Experts of a small language model: 128 squared ReLU neurons an expert.
Below are experts of layer 6 (counted from 0) of a mixture-of-experts language model. Rows are named router (the router's row for the expert) and show model dimensions 0-255. Each number is 500 + 40 x the weight over its row's rms, rounded and kept within 0 to 999. Numbers have three digits each.
After each expert's rows: a language model's description of what the expert responds to. This comes from a sample of Wikipedia text that the model never trained on.

# expert 6
router:500548545538481494575458518470512531499491487512492553500528507459417504553475383517522573509458507521430463490441562537512553524464511489421507473529486465570515495544417425476533492499483559498481489528467483447483490481522480557498515465445456556522496551461482404485464507503529569513536515499609541521452552514514526525471385477542487444478475454512547441553519491463479568476556471483508471536524466490478507545515546470495480437540508465476464518548518462547547506463497475496532502515502475455492539474488462481422421573463396528514474491457534544515590470524544523494469578514502468461464458515502520469562436513499540470480389469468467468532472516429477588506493572541567553528509442543504567439516523501486501473503448542466506513495498412520514436472492470
It responds to: Single capital or lowercase letters starting a split word, often names or titles, such as P in Pool, K in Kshama, G in Grey's.

# expert 58
router:501521538501455463515511511475399488480486491558482573532517496459537541516477469530594544504501517553461482527438485479484523461486509549487473453577576433558481488502467482379541495439557547486505444500515510525517475474527503573447483503467480525506531484455424461531509451460499530611546458464532555524483550588526577566505495477481447524488479520556508443471501432522569512487520466522510471520511465489450535452520486493539448562531458451532491614518540501490596510456507484514515512489455474480471523467444507537481479541571491551531409460561561485502533460489487517529509557516422437488406466493471464487561477502597460443503405514473444471478479476435464535513483548553490552467525513562533488486531531509475478517496502492523504526519503476474449409508535531
It responds to: Subject pronouns he, she starting clauses, plus word endings ly, ey, oy, ry, ay, such as Waverly, horizontally, normally.

# expert 61
router:451501493541483487564416514458459545477534441478487536442512484461447557500491471475556559504403483539432495530459526467501520508498455531429500479527549486545469463539447463485549500494526540465501478484489470507472560509581501539466421489416545500514465471410512480499491542447497564586507521429574505520509581536498505553501424435441502442482472462543494467523490485484499520559486475532457554549476463498427451521464464505462454495498563486511456498525516450574520533450508517537528504493483472525467495539465518458524436542459505503521491528512528489580537446503514504541472505509511447476453466508480458534572505573626467436521427556499488491508468519402442568531444562602503560469521505547502516488484536516431444535457492531483561553530522422492509464478491482
It responds to: Word-ending pieces like er, en, el, on in names and places, e.g. Feyenoord, Pasadena, Lanzerath, Jupiter, footballer.

# expert 25
router:501516566489501450547458505500441527520517521512532557565521541506475512513485445512529592546504477494422445521415487457497506508466504582490509445512551425550496451522501455443476495534509506517517476482518488425501495511498483534503450464455507535588488525441445458502460407539519563504563532443585584522529526478478482567535421470485479518489449440605561476488483485503496534524446458581489452507559503520429479443514521518567520533477507496464540524553507453503508490420510465486550483460545510493536536463438492485503450573538504488534452502512530484508546463459493506540475536485517470465461446516440446528588522518595463504482481494570484490512540508403455546521450513536513510501496521558487473486496514566511428428511466482452569503495580411508535475518474588
It responds to: Standalone one- or two-digit numbers in sports tables, scores, dates, coordinates and measurements, e.g. 57–30, 2-1, 28, 41°.

# expert 21
router:494499513562565501542512480476445516517478486560489514508517522461513517515490525494507490472531501556383447539452481437476496507496490494465510458524552447521485485525473464466491500502537574500495430499438486407551529457491476519515471424408509497519488590445446422474529481499467527533581513498542535519498531489464524464529483457480451501481527430590514432504422467488460533471561480515478498550544496527464494529442508514524484510486498462490434571558545491476499504418546576458554524501559437519467533456470484427491462465504469499571443505555523508557544441468539508510461513590450529519450454484462479540523448567536545478542473596488387462552492538496472538495447566530532579484481532544449526494515525541483488502452483568497491532482500386482517421511496527
It responds to: Pipe separators between numeric cells in sports standings and statistics tables, plus numbers with semicolons and labels like Height:, Total:.

# expert 2
router:486473550511543471514475510476445523464569494460529500497485487419491510496465498463558504484473477516442486535442485476480561537413540573519460476517539448547503495507491399450537504443481533506465473456457461469559541528524479500504506500497502497507471473493474437526454478534501535529535527572568655516430570539464463532553470472496514432474517456536572455501441450468487505477581493494521508580564455502479472500462471549523456476534555478439466543494557479528534474420495522498528482495526520483551570472455449457489413474495469499495453475491528499553535442437557534499440544595436561468500500453460455500525503548571447520487421542509436505481502494497465506483461550540530550440527560490499561472538503505443477411438515466436524520505517419463520483510518544
It responds to: Content nouns or noun stems of economy, transport and media, often after of, and or for, such as business, rail, film, loan.

# expert 38
router:471495548517564475527499545454472500454480501495457545463489525459465471533502461461580560496499495538435499545468524464494497500467465555496553447516504495538529506524488465436560508477532493493492429499467469438543510538517485471480466421422494492538449554505460449537437443559532522538559457540578543495428498511496475481483456424494509461438482491483535481533495419441503559444492462549459415555565475499473461497437452585547487493547472474503524529546523448598546514489554505491526533536573467478526511490474482480462421519484433481580479492558536495543555519516528518533464572518476505492486428467444456535561502464530518477508459496506479448544491482471471485430480535571586583591482552568507495469500539558500436449475473507489546496519505391448481434504506507
It responds to: Word pieces and accented characters inside German, French, Spanish, Romanian or Japanese titles and names, e.g. über, genocidio, Bărbăț.

# expert 24
router:454468529522491538549495479485430466490556506504410577511488523440495514493495503470530509544441520570415470527507483477536516491466507542433466515531517516495510437550473427449533518518509519483478426472450496476522482429493453509526488514406488507533535530448496473482457454518540544591559491496526548551496538546420557486480488481488487486458558457480475441546484432445473539527485518509514513517544514432406432509495522522499483556482529502472481542569436453502507545463535574531492535502534476447517564511497439458531428503539451576566417509520475493518545420460532523497485526468465476474421449501495451529569490510548568491423415541484442440581493505427521494526457577524526535485498562503504499474506518562445476470493478519531546439582542451506493445447500468
It responds to: Pipe separators starting table rows in sports and election tables, plus word-internal b pieces such as b in nearby and ab in Newtownabbey.

# expert 13
router:422543485550528438512422452465381515459538442463476532454518518462496506480479509515523544536465473459466434589486486484523530526433533537476541463494573493565475451542489458476512470515510501512486448467497501470541518481512506532463508469496505537566569504491422424485569467524521551506517480544588594539460560542533492491534453461495418518500473484561491459494535454444500518512529509507512538511511460499452483533477514523535519463514493494556453573484506492529548565485573532462514498517493477462478564543471451413456483495564436611556452555506527566546548479505521524491519498525472523506478476490480456522568460536580567457448423536467422452546500528457441561549489532550527541549512505515425512467533493539447471527447485546500564528476496486537539418489466499
It responds to: Mostly "of", plus other prepositions, in census percentages like 14.0% of the population, and died of, among, throughout, aged.

# expert 31
router:485469489478519467572509498524498481523528491564515542513532537423473507579499497472531495526458536554450485523478546481511503504490543534453456464428546429556447506527499462431531541499505524521478488506494422434559524540505506506524452442502479526538527545446443422479479516554482555560551472532594537521500506536487458513476475447490478513472492471608525495542487418427496489620554547497517499533486503418446451480457492520584476520497523493528431566528554450521475498499488480536528503539481471501548536397494484468520434513498485539523489478515517535576538487430579551490484501540458549492513443484469459471579506532540485455433426500538468528473498480457433568498500584480533591467462486508505513455553526549471441476529491498492524508527512472530478359531529493
It responds to: Inner pieces like l, ag, ock, arg in names and words such as scramb(l)ers, stab(b)ing, Chand(rag)opa, plus whole verbs attack, lead, kill.

# expert 19
router:473517506495505431537496460450473541490500493538495520553558553433457558452470463557631565563483516464472483535419491442449531518452489515473510419528533494522503481532484439453511469580594508485476452487487448453530550500504433472528433490389476537547500531451504399481532503461506566507513582496567536493509505530479533532533498525451456500482512501551521465519463492469485541553505553499421457506458472481466417477476489522580464545485468469536522559530504477532502539529493508489545467517464430522468481482440529448491415574550493528577447516454526567525524482487496536495422537520548473457390492498507464518559475486597511482523497565490531444500483520433538563519470549489508548501511482519503497435555498567519494452493452537516516524512512473504508456545479465
It responds to: Middle or final pieces with s-sounds in personal and club names, e.g. Kes(elowski), Bor(uss)ia, Hodg(son), and word-initial th.

# expert 18
router:505430558561483482558468519448458534532466466549495517500529493484523542529447424525538487531462537541388475529442563425494528466457485580500474489506539443543507428516434411468468480492556489448483448486504490407556607459489429543427471469459501484557502539447524438542493496486516556524530489484533520535508575496441516504509449473490536483513453508538523420498478478479532554498522499525524536622508479534447501466456549507571450573474448495512489603539505559511500507513522503516488436529462466463480526495474473493529455505581430518545478505543485556455549469500513557487447547495494536535464440488444431544539476533559470469455472532493486437530460511470481514530497503513557505466467482519514507492523545524484513439473442511499574548508493457515472421524511587
It responds to: Auxiliaries, pronouns and adverbs right after a subject or relative word, such as had, have, would, who, not, eventually, just.

# expert 54
router:488489496475555476503435460441495515477508482504536525521539518473484503532485442509557559553439503564458454559464479483507529512460533487486496448512502420557491473522467513448522508537460556513497469497446461466506536473525469539489480496449486510577512551482475402445508451485531529558555492496538588535470506514527463506457466508512448407456506475514499433551462448453536545543563501506524470559502454515459472499542551512520435518489521515508435580582531483557533553443530505519530478496506408502498575508506442485506498491505426521598452487520498499519582476493556560502484553545515553496435456508420438493572501516584494495494491539473406466517516557441490574560395605543476556493524553504534538493515527554481474502456500524466509575536554488517489444464477508
It responds to: Articles and determiners after prepositions or verbs, mostly the, a, The, this, including quoted or parenthesized forms.

# expert 53
router:540552483444529494535493445479494554475532464504509525544520457490489539531478483508476546510445521538491464561449481444496514546409486469503504422503560438592538518565462463412523520545492540523531453504424440454510515451532457533484457537436508540580486529523468459518452498504549487550552445485539555553465495489553490492433512526463450425469456444526535458531489497399546516516505530546466488532539440497423479525538516471464446520528490495496480591573508446503599536453501489508494505472502417513489548506488438427508457487491427525529465502503530521550561453471493566527472534534506533468433454457476468504565510482532486400428517531498474513504516478470509523541446558540528551465511569526444511434540534568507454538479444544543533520474527464497523419516501549
It responds to: Indefinite articles a and an, plus every and any, and infobox labels like Type: or the closing = of headings.

# expert 0
router:456477533537466480564453495473513437416492487514474539478528494430495557526466467461542508491454487526438440543418519436518525561452499531500521435533508465536480463510452494399470460557519529531504464476486446433547536508530496536476450465460458536566515499460448432500507496516566585535522438472522587559483548508491515508510435493491492426471424420564526423515463405469509508551502468541505478560523478475504478502481514506545507510485484453529518602563510481573518478428529538500520465458562459479531550478479450454472484520543462519516398489502491520519523473494573589506431507490535513487472454535446424539543467497525542516443441545519411445522504547470482534537522552515504528515541536523438531472568475506480530539469490500519548507501541504499523419506487430
It responds to: Prepositions following verbs or participles, especially passive agents and time or place links, such as by, on, with, from, during.

# expert 34
router:494505490522488425526468446456476498563490502472519579522572496457520480537454453506527507500502428572442450507424471430485533507458527515477492399536533523580517484547466465492573495486544508478487456473500440468544547481489419519496508514479502505529496535529470448444472444499499563493557473491570484550459540539477518534509498498491434465540502461572503532493517496488496565529499501510447551499544491431494508540481465506531499528575450451528416585540553481534538592452536482483508553471510471495478532476506511437548460557517408520569492497567463524465531435497537481464476529507444501531399458550487532522539452552597501455492401482511518487507456553489459514557444566596467527523526479553511501496516556553453461497473545530466520487523547439488455437512497428
It responds to: Word pieces like ed, yd, od, y inside names and chemical terms, such as Hunedoara, dehydrogenase, St Bede, plus words starting Ed, rem, Hom.

# expert 5
router:460480571480502495590514490491461474473479496518494445477512515418451531478507540438546495559527515514490446515459566504445562525456511550508499458487552453524507511472482497493494480534454570535497434513442518475538547527493477487522544454450457568498444562463489461520480475493540533507544469505542578483436533504501474511531417464455474460477495364562543414529520474437480533532526522509452479579515447511448459446463532548509500555572471483528461531520540507513438494464475523476480529474548455489491541518489437504422388470480419543510415485505479513526590519471540520526486518508478502479462441497463445551577499514557503516463482500608469460503505501449444486463489525498488527468445497540499529502467528566510423369501500486452541505564538474449503473479503443
It responds to: Verb-stem word pieces after to, was or not, usually before an -ed or -ing ending, such as requ, charg, withd, learn.

# expert 50
router:400511510509538512517487490496522511486472438553432517542519478460462524509461457537585513564476491559475486527407507457485528544424443533483483478556549484583494497566447453491538475536457532531473436499466514443500578484528504554523483442453516563494490462508454471455505459515457553578544501529561488546500513556478500480468444534507521432494510456547550441580476442476529585410510495479495547534465482468415503462487550547544486543452494484536486516530562438551570513417502486512545497470487529481526541453409450504515440545506471517551473506536497492497538438493499514492464525569458498520471469572461408568524441513512512426470494511508433414484493523432516545515506528515513546540537503518511535430548518548472421482483511485461519476538532469519568453460477530
It responds to: Line-initial dashes in infobox field lists and pipes after first table cells, e.g. - Sport:, Year | Film, Phylum:.

# expert 26
router:440469512498496534537449492480482435450524470491479521495479501453462495470424500491543528515481479475452432533446476444510544539465519496498504457481533494550502491476482440427492493529489549504458449515500487420550531501508448537466474452470486579553536552480449431521477492492557554530554450482550612527458523526509519486513423487511460453480467424552513394516482410452522487533496483508511465595543475529475441462474464494557498523508523450509518527566499430572520516455496522477512483483511492506520586495505459456488465525554459495538407537457535525566547447495520551534460520482493512461444466497435449597598449524539548470398429543522444469539472525470456515507509542551486520531484525503444510464557519490545477522489493530492581522537544462491503392503493428
It responds to: Prepositions following a noun or verb and heading a phrase, such as of, for, at, with, against, e.g. part of, debut for.

# expert 52
router:483472562487572462603453536454502497455504445594477560441478510419495567540492446499502553510424491556428445526451521485507535528454515537382483443520568426515521505603435452500502509497560514503485479450468492458525533514521507496477488440450507514547475525473473423454516467525525557544503541499507612501496499587509519494494439489511450438502479432538539481465438384494559497491550476545457502563533516469479506540497524497496487513503511480545512528514545477537536503439516512437617472453588504529473537488496488446500496523519472542529447503534561524447547440501532495513537599536494509541488468474460473495478439509578484473518503507478524460516491513435518503517509517571564491501508493542447576464485535499458497462490512517452533510546495457500565494504515457
It responds to: Number pieces inside coordinates, decimals, times, and years, such as 27.24 in coordinates, 1:19 fight times, (1899) award years, percentages.

# expert 30
router:460478494485519447548484528520469539450508475523436529482512498450484566525506483452572507519495447543479476539439464462470553541488461554412504479479541482530491516561447480432441498502496603483466452538406467440569531504478476521437462506415518496565525516424497492469500423523522577488487530440530514562459518493492502504501393501413448455475522453567512522539507495521511464466476508536468483525559459496471502508475517578553474531526531516524510515505517424491498543473530478506524473458458472499458508532525486487541464564527451540543445495513482504531561450461498526564436591497493494495439475484506456480563500572613493423453431570495419503527525542475472534481432581535500577537534533509477514422546497568527519485449477547498498487503521474467459484539511565
It responds to: Final vowel pieces of foreign names and words, such as u in Paysandu, Varalaru, menu, plus opening parentheses and country names.

# expert 22
router:492450501554550458555482529535469507473529500481498537488499519510517539499511446482568498529478517527432469511469564428503596447461507593486507481529526487537439468476456431374526461489542530454485432482455527455508562443534481454428442464474497545543462530482545470511519434513481592529518473550503480567471537508497475490553461489526537448455472499538560463562485467492506496486572471550475457497508451549460459442517528478606472515523483514543512559515546563509530485449479531496563488508519492534473523478488466462469475506523467566581487450534516536466584465489455522495420514547483543510478408521450447529515511488566468514393473520546474489526465523500439565467488513504519466457469500524568500494558536541498471494454485467429531537541527426529495462563466607
It responds to: Pronouns and relatives beginning a clause, usually before was, is, has, such as It, he, there, who, they, often right after a period.

# expert 7
router:432490553518522455565514508515469521507469463477500584535474523433486541490404437503500552469499532499435487516463500498501546494414474548460479469460504463524485496512447483437506486515517522518477430534457473509552575513491486516494501471424476519519446548497452457506421458550483562511533481527555506510523573529450479495504459453550451487460475457480590467581489522475524510434503500559518449540545513475511493512472588551488458503514510433485557544524532476548477481451519487450542501525582501485539563529481498457418356550456469554553449500548509521523569474504488509454448577502505513511478387499467446550529493532538525509492418515500453478472531487479487566516470551595544545496479562557494528511508548513474465441491480434467536508538503472528520402510545468
It responds to: First piece of a capitalized word split into pieces, often in names, titles or tables, e.g. Com(mercially), Re(inaldo), Sp(ider-Man).

# expert 60
router:551534478517556521538488542544443523504498478493529560498507518479479547513432451454589532511480478506413449506456547443477542527463495583473504479507533429588531494556433394398479493463479520459479458504459540439593547468512456488548432496491486540493480508461466479473512502530497540553559464455584573542457553531487454442500436480475469480460456476514506435498429459496463517491524496513464464531526483525433491579460507538521435490501521470490457527560517497563473584467511533510536439493513552535487546465501491477509485471470475529563458509536539527503511465525452558511419521529441539485514493500451460459498507518549510483415440504495490470554506545473460520424464478550485540495484516516540541481576483508499467366444449494416521524519544420494490481541502505
It responds to: Nouns of place, position or time right after the or his, such as ground, end, city, coast, region, head.

# expert 15
router:469543477495509444515418468477522476496492465526544580532497561451489528525479450483542521575472457525427416507407532491482500481467511520473505460502510471579472488520471446430544513509452530546500449506486461441568509460521452528496492460431468520545524502457448468486527455528502533567527464497543584576477523555495482451481479499513417471439499507571487417496453453479484530518524552527428462494524449523536475560475553500503447518519463511500459551544563481527511572444506486527516486489527476497471589488485451496496523509520457528608502438497531521477530472505530597499450509541525485494416445513440420483517518538621456477449425504496464451489518530442464557516389571566533529499531560499499544501516487508428456460501498523471523515498523481530486455451463508
It responds to: Articles and possessive determiners starting a noun phrase after prepositions, such as the, his, its, their, 's, new, own.

# expert 3
router:452484477500507437514498451531495531500462496477482548472550521503510514443438421481557523477489486552403502477451450505502543534440588544486456454481580497519495519586483466501541496517492506537492452474491498433565509519469512531483532508471497579524484539506459462529483485477509626592499491478556554519492525572454495498539436484508511478465479508539524465534475439514486526540538468515503473508481436442443448497556467540471413502539506547515478534584532455527514538421460540421566462527513481499480622518491510486510434506540440556526471466505513488540528489478537511441506518504497482426461461498451464532515511570526517470490432538497503480470518532446486569491472564562504498508532503594489583447515526542500390488462487518485498555588554458457544417536483511
It responds to: Capitalized word-initial syllables like Par, Car, Bar, Sal, Pal, Mar beginning proper names of places, teams, people; also United, Royal, social.

# expert 23
router:507567598499523456484437479496478467556498444515491588534516450435427456558484472565584531481482480531435498574477536486486539528473510501471487488511577465544530504526454483530546506554533530510435471534457469454510501478531520515487468459472500510567524504464500494490490480452591549528513499540614524539502569569512508470452482499397492490536467489542481460489518374516467536583529507494494476530536543481483473528531476546508470466534512482551473496571505431555499522460504547500544502454593470529525547497436502502528443493504485512515450540502498489496546452510512481497443556471480531535431432456484485518503419480550525439489405538546471513501458511473478545519487552515546470483478594547490561432561568503519450452529463429506530545540544455500475413498525499
It responds to: Single consonant pieces (g, h, ph, gl) and hyphens inside place names and compounds, like Pisgah, Ross-on-Wye, scapegoat, Herzeg-Bosnia, plus list punctuation.

# expert 51
router:443491596499496495522494474506466559523485515561481506523486497452515502506456404520521620524483512514450458489461447487510527541473483474472512480503537509546482466578485461457549457493463532537516449498543463443552477478501489533504445465416477584521476516469458471466518434505523544600508481488602548492458529478512520524477464498477469434438487455557562502564510422500531510500540506495503486519531458504465475514497561543499416562517485494479480552517543448533551535487521536470538474472539459453529525523527406483461438546539456538501473474488546563487500459503522536510495538524465433468516480521500515507526441508555567445455360506517508421574520523476468531506526535548548536459495517560476533431517562536525460406442475520471548450521484407474535413498518492
It responds to: Single capital letters inside acronyms and abbreviations, often after an opening parenthesis, such as (M, (S, KNVB, NRHP, DNP.

# expert 12
router:476544536503548436545511484495495485500486452502484508461564476455524475542406480496505524528471449543419511517448570410498448581463501556514509482556574497603514512542509445481570440504541545566448483538455459457532547441484442521429501471460551516578465513462440508474518532501525535522521512531580565489472536547542442492520451482505459424512450442534489534498502420511481498488550512550513427525465433416442432500513507493545492513536469474485496579525550426551545505467472541473552481501508487493515470507460474440439439574474467494562512489477514514561521471502539519473477511509458530550411478481518431518555508526545493482504491506510399413497484538440497515490457544559500563509522527507486544463550536481453463439468506542458486536507517430494525469529540526
It responds to: Word-internal pieces after a first syllable, especially ol in colonial, chocolate, protocols, plus ect, ant, ut, and col at word start.

# expert 35
router:473477535462517506464504482426483554512464419556493557479521518418496541565527484452569545570446448544510486524497487436428585523462520548466509422521566425545515484500438461502558441533504519518435426448493494475536545510562486507452485522429494517546496486432483462414537475578510553449477515459536495549475540509497508470535446466479461477520481476547501450495522484496456596546490528509519531552513426446491472522502469554525471491531503537557482566570515480486499566455508527507491487453464483511459549538458468474483437497563525534560517484523496517498478465455519560449488472557514488500486464531472463511568523583535531531485429545459459469480544499431426522495495575551508515523548532533489492477533547535490491521445485451506536510588560369462518456516538517
It responds to: Vowel-consonant syllables like il, im, et, ur inside proper names and long words, e.g. DeVilbiss, Auteuil, Maximilian, Thurman, hereditary.

# expert 17
router:539463493455526427545434511458412506503472497477438529495511504471442530443510503528557522478470472543427478558446538455447501508495489529474455473485511469535507505546460509417455465487489546543509463534488479498468598490515455515485473497456457490568540539470429424486460477505530527520508593453569559530480525509569543526489408464468517490499503451489546463499496448432462511493477526528502534605537405464426502467462540552532466543496456497480430518556505465559491543430456524544525525520479460549536543452462495476487476566464477542591448514489484504504567477515522515497522515617525525539462489530471413474571480577590535437471444562506483559513524547487456552520462535509460511504516533531538568440536533520471522483481519472567530487514470494545524484493530534
It responds to: Short vowel-led pieces inside long Latin-derived words, such as colle-gi-ate, vo-ic-es, Torped-o, res-urg-ence, exper-im-ents.

# expert 49
router:430476483507514409460443504394440503494526485551485542490478460472471506516457528452520532534472452494493454537433489463523558455481488478388460520494523467558493460538430438442544485448532528501436463496490469467554498435467421518497466499486418551509475492454462463527441447534547541508576458484523529490530492514497520563553488435447511480522445420535498463519422425496469475456484496491541532539525461477434536475509494504530519501490547478553476547523541441513517552472482539557552495497543487464498552487461506515481464591484432469526527465479508482503536495517504534494532471545466532535509420485501429533509494526529544429446381563492515482517499513445484526510514540509550543465488545541469479491536551576371483462447447446514528496540503424482542440501543460
It responds to: Word-internal syllables in longer or rarer words, e.g. prec(ip)itation, form(id)able, an(om)alies, ep(id)emiologist, Tel(ug)u.

# expert 28
router:469504525548528511576428451454524481449511440560451494469480486430445538488536524446524501504454480453425455533409514419531477574471510512389483490516553429489534460585428459495510526474531577495529477473500449536517526473498476479508401433426476532535507529437451460558537459537476545493553499498516485493497511545564491504498470518470483397485489505598518470543460482484502496484550545549492480598506475480475473587547531472536463478502471423536489568548536472521464519482463536540591480476517453516491548462490518447512448458472443529563463474467520504505519449473519522543471499506478470522429482484503471506527492495559478453462455533513437481483435531466526495483442548610485557496476537534425469510507540529476487490457493523509478532500525477466434407492514497
It responds to: Word pieces containing z in names and places, such as Mozambique, Byzantine, Ezra, Az, plus table pipes and the prepositions on, over, in.

# expert 46
router:506509463468510503581476512449436529471525464503404581504504473451511545522540415430583510501465484512509435538457500425507495473439535520468507460528491510540532458478482434446579472517515528507541442492494494425538536434506474524501508426458549547603485540487425480508483523473512518556582470537469556541474517493505492493506490497443452467475503456545520433582472404446512487461569528539459498587556516467436495525481476485509465477496488569529530564514512470527481496495535533508591473494544456506512570471457453468488410498577470545542442516511539469504538444465519525539500536563546458459524469463462470448470428552556521448509475516503498489550494514463514536515509550576520515512544539538441538472545485519421463500467456524518543533544506435546510441538512490
It responds to: Commas fused to the preceding word piece, especially after place names before a state or country, such as Chattanooga, Bethesda, plus score lists.

# expert 59
router:528554548476513466577530515489449457494536441563452565458547486408515536541463474494541527487478480590430516591472513503494497490438496521467484420502515497534493499416468415472502481550466562505529399483447461445561515520473476460458444452417496580558506498514462515423503491506493561537553509479502516534461510567484481469491436561433499484453484486518509461542515428434458524525487465519498410586538503478450482496528540519502464518488502439519479563563480457530529540508558561482519463466484475449472564440498452536473462532498470503510466517477555468541511426488525536477438554517487429503430410480457462507510452516584533430496445568487443476509467499517489497479470526528506503482486538544483543462554488552432477470468515510518548522521486452499522420509527477
It responds to: Pieces with h like ah, Sh, Kh in South Asian and Arabic names such as Jharkhand, plus table pipes and = before biography titles.

# expert 45
router:475496503554475480588527526420453497509501501533451535536543472423516555480460476507509480515460477551482492531476494447429515495438511530452487488510528496552541474461475413448502485515545612453474456525481468428569550469508444521457471482477556510504476495485454477478454388469496528493524496492522577503531519526486504482465476522456466443493528519502523443539467428457509519587499466545465482602520479430453467542538487559514513490468502505551482526516509454443529534469503534498532494497521434497486518512459476430442493532519518513602489499486530507484514398511531556503441581524492540495424461482487433521523491518547536468419450511458405441555490520474532523554488480615546520539500538538454514507555558511510476498504469481532585510458520473447500409477592477
It responds to: Conjunctions joining clauses or list items, mainly and, also or, but, &, while, until, as in two or more races.

# expert 56
router:453538507483524483543443488496472584505510452469463559545515529513530493496508468498559525525503521547412463540481512493512485542482496519420420473534556493515507498513444436516553538495489510484529498508516498452566514449481527535527498523436465514544513541397499482540530481517535606548525534516525566528458518599535557533496412508449500466447434465548497466521505443543555532504489508549501544543519512498432458513502461484545505576484483493579491533499556438480511516368505520428538441496494494514514534466482501497498478538512483540541492502539545525536509443501501534508474477508449494488482417517462504446553486558624534453477439483523437450520507548456507546507403554533544543498528540570466538434519618493469511460479520573551511480526495430481543439496517490
It responds to: Word-final pieces like -al, -an, -ic, -ian in adjectives and names, plus later digits in numbers, e.g. vagal, Egyptian, 576.

# expert 63
router:505495500475487469545548478459451560447523465487475533556498552440486584517486510491527531495485491519498478433491483512512540503450504547449492428480557447550460473468442447449508447465556503522519431566456454467514548487490486500440440482449488544530446518499461429421508431501491499520470487466518472589465514544532504502538409519530496505415450467544547451530530412488494524478504531506559437533530504508466477481518573493548428519534473496509515576546511466489488539444522522513553444534537506507492484483476454510454426556564478480529496512480523510573524475441534453537412573525506489523502400524462499557561474510564528483475475566503512457523530505482447565468362558522500467526513558516499562476500527571534448508454520518458550500546569468490530424473548535
It responds to: Given names and name-internal pieces in lists of people, such as William, David, Daniel, Garrett, Gökberk, often with diacritics.

# expert 44
router:458520557480569509571541536488498549523555522513532558479518508405469551476460423491532546477526519506457501515433505464523565524494485537481501498489518468548520463535498486469594449498474545501491422549434501463574519536518428500480512453405457582511444540485524470500476392563478570565533502542544497497456555520524519533443449455506490483473500487501589449546425488469485543492527490552491453557576513503520476539429552520488454478568554400508519532465495479538565498501564576511561482522567464507498584488459458483458407510488435513517461504577496536569557442493499513535467516520445509529502492466453449528538467546524537457485400485436484495516476537491477532484448519513551531503502551549512491502529499503517521472480468496532544490507560457530524433506498488
It responds to: First pieces of technical words in biology, chemistry and medicine, often after the or of, e.g. gra(ptolites), cor(al), hum(erus), Chem(ical).

# expert 48
router:468564496446518466541521498487544502518510503500481587520479513474475511455439425516514515536439477509449492512471492502524494544422477571451512503515543499537460538507474457437551541465496482519510467519419481490558459478556486508433527468450492556494524449443463481533499449502532554536533542464594573529439524503520520487504480490502496515469495425555502483481468446476534547523506515536449533482526444481503471525510503502482502494500492433512496557518528481520518533450496511473492512466492454498474584518487461497483438489476464523540506508473518521520587499484532552485403540541464537466480452484446431463578512625569470514431369550467495458514486497498478541520439591550525498526504538569478598440537486582431399476419527524493488523480518408512523414436477490
It responds to: Nationality and proper adjectives in names of wars, teams and organizations, such as American, Italian, National, World, British, Finnish.

# expert 62
router:464517557509514415540483489482525530501476535518489535504561507493507516585521430537530588490464503459434464501404489489467508499501558522439519495532524486506508478540464454436465464454505594498536480524548472444514480474549465515523485446408447515510535538444436450482490465502492554560559504459575554475463495519516504538455395470521461528420469462524514421547486452499498571549535511494478460541502479467441508479507520554489416501556501472496452516492489463503488494461468472531486495505520450482496515463446475454447455511519438514550447424491514512485537459482510536491473559480419488516460480497546431527521430600577539481484373536551516464496501519449462616551507505529492540493545528545475530413501555497522453501493466523471530465533520438496442447491533541
It responds to: Single initial letters or short first pieces of proper names and words, especially L, R, M, D, e.g. Leverkusen, (LKL), Rivers, lists.

# expert 11
router:471495516516540454534488516545518473488509465566472586451472506406507568498431497496500508550480403517486451536420461473447537525456582555464591442532541434581496474526499480485539477539525528486505455502440460440527513446495450485476468453497514519517520525494420456498446460430484576547566455455589522508522525518525520494517491476496418492511487503527492466469495458492510507494559506517449520568528460508467477532481532553455480495487498476533473521532491407475572521502509449513611533499456490530475524499490507507520445487524452561493392511483521512543583493494477559498429505547499427519488443468500524494550449476565472450490463506501419505553494531445485513551462550553506564486498541594485492465491516535454422523452472512472540537509490531467436389520480490
It responds to: Name-initial pieces Al, al, El, Q, Mal and Wal in Arabic or foreign names like Al-Musallam, Alsace, also table pipes and line breaks.

# expert 40
router:480454480510583449488456468432503512541448459526489528526469509453388523496494476453521488472512471526474522512486528446483519498481531417484497476543557491557457526493451496497548441558471498501457458485526497503538528508517471511419484409399536518544484515474501421543462431501427577552527551528504599522474592502547508543461463428484450491473521462552483421522477462472503495533491488482495507539507464499473475537482468512512484567539493460551521536595521470513512513453467538525508465480521474583536551487471484444501383509547469571555454479477544470472525479498535586527478508504467433440471414510475454505475509512514544457452414560513443487538516505495485556548457501533507544438558493507496540485566560555434460435474517540489535483469565459477542459546503493
It responds to: Pieces right after an initial P or C in names and words, such as all in Pallen, Pallasca, ere in Perez, plus table numbers.

# expert 41
router:468474541517540496564493505462426611469522489445512564517502501461458495486454446439519562533484474479456503541487477514479577486458528515464499471542565455546435495545444458446462506491518549487484457434481448490528500503513410509548460474439532541517459529506496444485520463507558558554566506506567590470512546515497535555501430469537449475453539508510549446564426506511488531517474470510533509523525508517522502532483465542531449485529510432538525476561481437509510514470508533435523475442483455467478543480469487456458363475542491603548406529503474520494495494470501565447488546518454527419478452510521402470537480506546483469479470554489516482523506616481488575535441558484506524508478524548478551520509527551510488447499477487533552509486526487492420433559550507
It responds to: Plural nouns and the s ending, mostly in sports text and stat tables, such as games, players, yards, runs, teams.

# expert 39
router:502562559512518516548514464516393529531512432493521543491510482371464536466414473483526554479451478477432515517467550472525507508486547552469497479510568463585510501524458512456537461569511537513483465520492494456577552535536433500498458469460496519536430489527526462518522508491523574524551542469568510510456522548508522515508445516491511442448514441536538450563416444476485563554574516486503466546486463485479434504476524513527493478467501470566529581553516456533515510407491476558505431523505479479475541458519503424486439512477491524567454475535540496520595422462477527522422499501442510412497486478532431512532480554552497463500488513476510520520468553504457505495466579548523475464426484480498546435483487548499445439450441480477511522512502417550464475483549540
It responds to: Geographic name parts like North, South, West, Bay, Hill, land, Park, and the piece ch in place names.

# expert 4
router:441474512450506459470536511462512502513497388501475527496519474439445542532461493486543533464526522513457490510425531558471527501421509549400463469520517434605516471536417441534516435475482549517491431507476504474487522542519503482470466498482493535567473480461491453511513457527475565566565547451542567552472543541484445527458414490415476467434438504533544501516432469513467555502464512557483558536540474480511458497520553506539482517508522504476435529513577491501480467485586497535522474538535531517480481498466516472525503569555419523553395506458503531452524503477505582531456521521500486499479448503458461516501474505589563451462516508511462395528446516429498535471473537588476514490551518537525534475478538528463466471484437456477530451476545454494469427488554479
It responds to: Tokens opening a new line in infoboxes and articles: list dashes before field names, section-heading equals signs, bullets, opening quotation marks.

# expert 36
router:483554507521493473498482472505467525507512435502562579526504510490520472525471409512509489492480469521454442525432510433490556538417486559508452451450552463578500521535439457475518490467508519489495480513460476447522496505501449550484487502459438507536486498478441495524476448513535518512571485492579623538502582556555502471522478515509452487416486475545538422508462451432531569502518499507478476489528433448445485516467554529517494506497500504513488554522556512502504547444536458508529477502490539500492609470475449476538502537470464499535461469522559533546523466477557567481423517543528525447459453489490457458524531540557455465429414547459433465522481525494452491496376549527541550530501545505455519495532527532454458469462483583451600515490549398500500454472478538
It responds to: Adjectives and quantifiers after a determiner, such as new, several, many, various, early, first, plus suffixes like est and iful.